python train.py --n_layer=11 --d_model=192 --n_experts=256 --experts_per_token=8 --d_expert=32 --d_shared_expert=256 --activation="swiglu" --moe_layers=[0, 1, 2, 3, 4, 5, 6, 7, 8, 9, 10] --router_score="softmax" --normalize_top_k=true --routed_scale=2.83 --balance_loss=0.0135 --balance_bias=false --init_std_router=0.0288 --lr_router=0.00232 --n_head=6 --n_kv_head=1 --head_dim=32 --vocab_size=8192 --norm="rmsnorm" --norm_place="pre" --norm_eps=1e-05 --positions="rope" --rope_base=1000000.0 --rope_fraction=1.0 --qk_norm=true --attn_scale=0.177 --tie_embeddings=false --parallel_block=false --init="uniform" --init_std_qkv=0.0407 --init_std_o=0.0 --init_std_up=0.0407 --init_std_down=0.0 --optimizer="soap_variant" --lr=0.00513 --beta1=0.95 --beta2=0.99 --weight_decay=0.036 --lr_head=0.00525 --warmup_steps=96 --schedule="wsd" --decay_fraction=0.843 --decay_shape="linear" --final_lr_fraction=0.02 --batch_tokens=[65536, 131072, 196608] --seq_len=1024 --doc_mask=true --train_tokens=734100000 --steps=5691 --dataset="wikipedia_en"
Below are experts of layer 8 (counted from 0) of a mixture-of-experts language model. Rows are named gate (a neuron's input weights, with its number), up (a neuron's input weights, with its number), down (a neuron's output weights, with its number) and show model dimensions 0-191. Each number is 128 + 24 x the weight over its row's rms, rounded and kept within 0 to 255. Numbers have three digits each.
Before each expert's rows: a language model's description of what the expert responds to. This comes from a sample of Wikipedia text that the model never trained on.

# expert 31
Line breaks and prefixes. Line breaks ending list and infobox entries, plus word-start prefixes before a hyphen or stem, such as co-authored, non-executive, pre, sub, vice.
gate1:084120141139099071088127108134140117145157121139122117149119153125133086169092122141138148128127114134088135105126115076120140153156136132117146168121100097137179087101095106144145140139109101164070122174102113138112093148181129151102170134172166114083083128126132143124139141113147142137110128124127125161115144135170134156129141100117119098124147132132134112149089123078134127160193133123110166170078093163114161119153128135151099147098136095099101121109160128143148127124125136152152126135169100116150135115114126102102138144090171094130141109096151126141106128117151130144
up1:117121119111158098162134104145146139093117101133146103105126150123108103140065169125107160167140112142170142107086107161164115149179103126146106128142145133152097175123141149103129163138118117095164148139087122155121081151133128131117153129131135082093142167083149118113118148088140146123193154130103120119130127146189146107165115096147145150133107111128114103061131150129135110135136144162139121129115126100150148159137139173152141154117124079160130122119124128110122119127157124135173095118122123158145111161096125104064136129112117111170116139111128152123120170135113124090
down1:173089102113109141157122103154172112129132118180166118141135115106137139114149153171138122155142138127153111130123141073153139154141132121117095147150124153112154115087190146093125123109149106085109123136155108135092111126095127127133116188144178154151130130119131126145124105119079137106114147111117139090136113151110108126042065159155141128116150125109100115093138117101110164129104142143121121160117134127110125157134137108111153166086128104118121138140152115104168125145142196135109130131099094111146107126150121079157126126100167101123150144151144109082145138126099128122

# expert 16
Nationality and institution adjectives. First words of organization or country names like Soviet, International, American, European, British, often before Union, Airlines, States.
gate5:114095042140140113121102082067134096108094160107167148094089173128128130164141094136134157118088104126142109111139112114116112108123080108097092109105124105123104126133155135157116181181127100128152106156151135110111169110107113136096144127096121118130108136160061135126150101105128112111111130101138126143148093145125101156108138134103162170121149143106143129091092112111147137158123136075152094142150136127108123131131097171131127127172098132148116141100142120094149144141143105146145153153137137117133138144108157160122155153108148138115116117096142152134104083113104109150
up5:146140139101094108101094075112123133150155102145083113103140158114112160093102126134124168092114125128117162133163155137156100107125135103148172147148160116088155159131135105128155179130178126159118137150119146192152135112148105142140096135094107117153155130174080115133169114125106114088121102129122111119138151098165128094112152088119127150136128176152117113099119163114135144113125153125121094150113125099119123125126164108137130094097119109152121140132109134128125155154175113115121160128137136154148126116155126110132076095118184061149086105131105155124135125117125155091
down5:117144101117125163113145154113156082131147113076091135143125144152133118127116131148098134081145133158148099092088133148157151094139152140149122151140131109142164141129130070122130150127142119121154111125127156111126126144120154146137133116137115071162104104123148105147119151116141139106175105181092161144126148115104147105128086158163134186159156125144124137121122178139153118139130099090084125100097144113149167139089093156150137150158142146107087163125135121123080121149110119108082091132135142119066134087140137099100171116118122104132088099108116136132169155111122105150

# expert 37
Table cell separators. Pipe separators inside Markdown tables, especially in header rows and empty cells, as in Human | Mouse, Others |, plus |---| rows and indents.
gate4:113121132141149105164106132135113138138191115137142142122135118141127155133110172136140154165113129105080126133110106205123150137125145134150123160090125102122128159088132178116150149132115118129106120168118167165125095146117107144115125124126118119129128142090139157131187100162126129152154123143118167172117123122123130103105101148110113154116150140106165085137096130097101109144120151167129131099126082092111111150135114133156120125094132092090113135181112114140143115128113075115096129174148139119116152128145156161111107110084142094141173139131075128117114134170169167173
up4:150117156127080155128119119123167134137175149093101107116082103117100137112068169115117134199127153153078169119116155178145144181121129127117124125116150065147140166088115128138162132113061096166122119129150116109131128109180106144137126089112096165150145110151113105119104136187117119106150123121130126135110106133121111151138158115136149112140136122093143126139175094111144156124137173119101133136123129129102112134089123126133111125123136173128116141126120112124138118131159135135096164077091141124165145115113116159120109098131098160106133128125116124067151130116122127125
down4:122085132111159153158156131139107146112164136141141169139146150148148122110173132094122115122120108109133087137106124123134136141150085157126109169148120164114128144145131131134135136143131133132149097135114127097181103096133123077089150150128059111105134081166102113096141101141121113144090108144149135128156154127146106134099108133094114135126109161110142108141122120156115086111098114159132137182100122132159119152101128083122168114099139109115123148064137118073072146157170150098085125151151117138090124095136129145115136121159131117142139129166172098108133159100133174145

# expert 25
Opening quotes and brackets. Opening quotes, parentheses, brackets and dashes, plus possessive apostrophes, as in Governor’s, rock 'n' roll, (1999), and list-item line breaks.
gate0:132159123152102128109115118142191138133116146115086156109145099100154154158152114154140141120117133131143138130107105138101119151160156120171130158105124097110142111129162114112119160094116141072129096094070143113149146127110113105126156126149104112078144105077145134149117102147133134131083115143137128168148120127148084085087136102166129100133153144143101131105166174173110115130129141107109150106136102173143135166132086124114097153148137114100133080092141124121097100112123097095122190168132120109125120201135103126142113125143163114115142136117164122150120158142116132121
up0:112159115180108129118117112135188105141117098134104118153063165107113148137168151125152114116135146111116127104088133120101100128081176156096156173119097118111128134118127085132133144150114155152128154115148100084127119138127147129138148093098138141114122097174144138111094085129148138121133116110105150091085098135123135154137177103100122107132116184077129129109142107081150165146091153151140122161136102151094099134179140132117148098105097094129130106137131098140108131168105094111135124125126106136101167129145146145098111079132148121167107133109136086154122150130127135131
down0:095133161124141101152123112123143126101119132126111165100088107151145160140147151121128139134107185159110093138109140151110092164112153112113122177156139113124112100087145129150132183148104182162163131157118091162129155183136140124132121121140133140141160151178113170143103117117148130126157156097111110145123133145080108135154119090137123108095158124134127110119175099132132131152129090131107101127132115102088169138135130156167108094133096134128065123167131135104151136183098148138127149151131117101131115084136133179129135119127151099152136121108118161120157155114115175092

# expert 29
Newlines after headings. Line breaks after section headings, article titles, infobox fields and list items, as in ==History== followed by a new line.
gate4:153100142142172118090143113122146165153144132135136146127160139125115148131146164122107164122130139141129140136114116134157127163134108131169123103130153077115140136116155164119113098107112162099155111171148144150114126088114133086155144131116151120103134125129135098101093148149119130142106117103102184135163146138143144185185068161098110158124120105129098136085106120163181160109071095122157122099118105132155100142109082122107091130132165144129110139131158106108127108097132115182138112147086134170111120099138178164117121109145126119094120145161115119091129102128146141117
up4:133155113153129137142103155133132103096122092141117096103090121128080124084140072143127112079125097114111141134127155111087115113118161163110106138113170159110141142119143144129070101135114117128138116084102121123134155099133161135094145144140154158088111126123116143112127103088175166153165133169179111137095137111102134118089136121150107124149107162155165120132142112117129117183147158173146142119137106130113148119131143125143131136123100174108088105135074161124160104116080083129125143130118113087101143135125114111076126154162108128112086119128124115105112128110172155149
down4:104123136109135134150136159153162158120132158118099120163135153167172131107119129146138116129175145138088145128110107113157099171127116122141187141105139133134106130105127147109122146136144197123126128117137140107119091156122063105136109099144127096143144106167117132133131129156080137144131153086115130153147147140119101138129117133096184131143109187138090136133132173153112166058149096082136132124118129133145099114138123122125163145125112135122114141133169168133075110141141136139104153113109181107089132091086122142159139131143155157112121153164134069138113146119101119148

# expert 18
Table codes and abbreviations. Capital-letter codes in sports and music tables, such as country codes USA, BRA, GER, player positions DF, MF, FW, chart names IFPI, UK.
gate4:148159106084155087149117161132095124108142181115133141122169102087127100130102137128166151098128136116138129136105173099139142148142146147163168121150074167100138177136111118117154132127162156138150102128126108159171108126088134152120133125149122113139121133140085087107174153141142141102143090161157107170089135162133135124101165141151117123121103146138127047125115135109150131141123120124123105124112132130143130146118097136140121150155172126142117178097109149138160160137160118142150133110106150070143125146144116157135132156146138164149110137124133198145153159166127132108
up4:090144134141176113174129154084102083135153106110119136142183118109168161165140117133115088120141156132128065189162121140166129102151114136132086146094131138162114149137135142102102128114124112109065150125134187120134115096148114147161152119147121116177124139130117140149125112140090125152134192091122123134109156120113139116165143094130116138135114084104166109117125110126123128082133124116114180142146160090109135115139116107154148117136117152133128093139124094133133086127085122132092157145130143113136152124110148105113114157165135107088132124139161094163130124137094161136
down4:115180138139173173163179143090132118146135105162119090127125133141107095140123105139096144192156144147168121147112145177097165097154116108098121118127162109154157106095152134121144152134136110151079137139101122118101125122159118101150149153110095108176140129145117134161130123123119132161111130171126110104126139077134124097117099155120144132136164093125144120091075104082130152082140120111142141164132115142129113096136137133106149109121137129111133134171149189117148116126086112103142091109124110120142126158139121169088144129132151100090086179143123110137146100143121117127

# expert 3
Institution name parts. Words inside names of government bodies, laws and organisations, such as Ministry, Commonwealth, Railway, or the ")" in statutory instrument titles.
gate5:166180086118090152103116117123154131139122121132123159158110101109123108139130161077102116137105070126137107109102152108085108127106133111160155113135116152127094102136161111147135149138102155063135111137178105130119157130121136114105138114146162114107117104133128134110134141142146109087106101129126131148099101114160100120157115119108147099073144145136145159200132124152140118155074119146161102128091146152134127163139140124147118145112124105105144097103157134127150125124118096118104127184158084099125137099137118129108134151119171094122134143131137126110094065071160137093
up5:128109127119105173144149150139127075093117151104122129096125137164096144100089133131123154092148146129110137124153146124111103208147138128134117139129128088129076164097151136129137129100135118106158140091124118121109140136156120104186125145105135161124102142095175169136157126139153120130143110139120149096139184077113110079145156180103102136146130138126150141147099143184091131110158120110124101144115114142139133119184109094171155110126139142101126116126130067098133108091083146128126131124110132088128135117134158147100086140133133117119130151100148133172154099151124119148
down5:162120145131156093143116148185120116163087126125090164106124101155108106112088155127137119128135106082121155120134110105134158156104134134119142124091140109170131137137036171150120136081110149140121137165146131127109115127122125148104127147133147174127159150149093109102118098146118109096150125134081116135116118117170139136108145139101149155103205112085110129133098132119136081129125119168104108137129157107139128131123115126101133121121087140084173162154142130102095139113158131121138113153091100129099105113114085141147121098100133132129172121113148114140161150087094154126

# expert 10
Headings and ranges. Wikitext heading markers (==, ===) opening section titles, and en dashes or hyphens in year, score and season ranges like 2003–04.
gate0:135144097153112162149144138128115156119135138144128133124132125121098133142094136131113133144110088111095179121086120134128133110057157152135089139110135106129113102086106128134103171108119123143127141135101120133151117117157120131119094094099120155098119134107103101143095120096081109109177122127152123143146091104097096074106141101135168136106124150125103131116143155135132127135121127134143117168110122120058124121136107151105099119122180106100156145124136135112116107158135138086147153144123140201174175127101147065115114154093097096150140087131133140123170127126101176101
up0:126123151098168123108151092098140152126120165110112141090140150116173156118161139153137133152074127155106122118062133140127111083150096131111152160105161139116110164147134144129111130112106122112119102106087157133101173164113128110138084136111136150124161100089164124133122123140139122147140088146125141145113103115122126148115133103109126117148092093088172130110118137197139105181152168162069120111132145142127146100134108121124141117154147142151116146140095120121100148103118119161148160144124131136100159127098107191097136119140170084142119122142141150100156124160170096140
down0:140100119137139114133133159084140094143107174168122101142139106087134065079159113134102132102123112075103113117141110093082145116127101138146096144144172151106147144122094086138133141124107115129140144126140127166092132127099125140149157098136138109127093118126169116128105146119153133105121093075145157150098120191107087169120143144154090152067086111144123118104127160071110107113137139124152093123107137135107139118128163089116154143124097110082096105122166105144122129149138126142125099109105111112142120142117127160126145148132122144076172130140127136144130135105094144094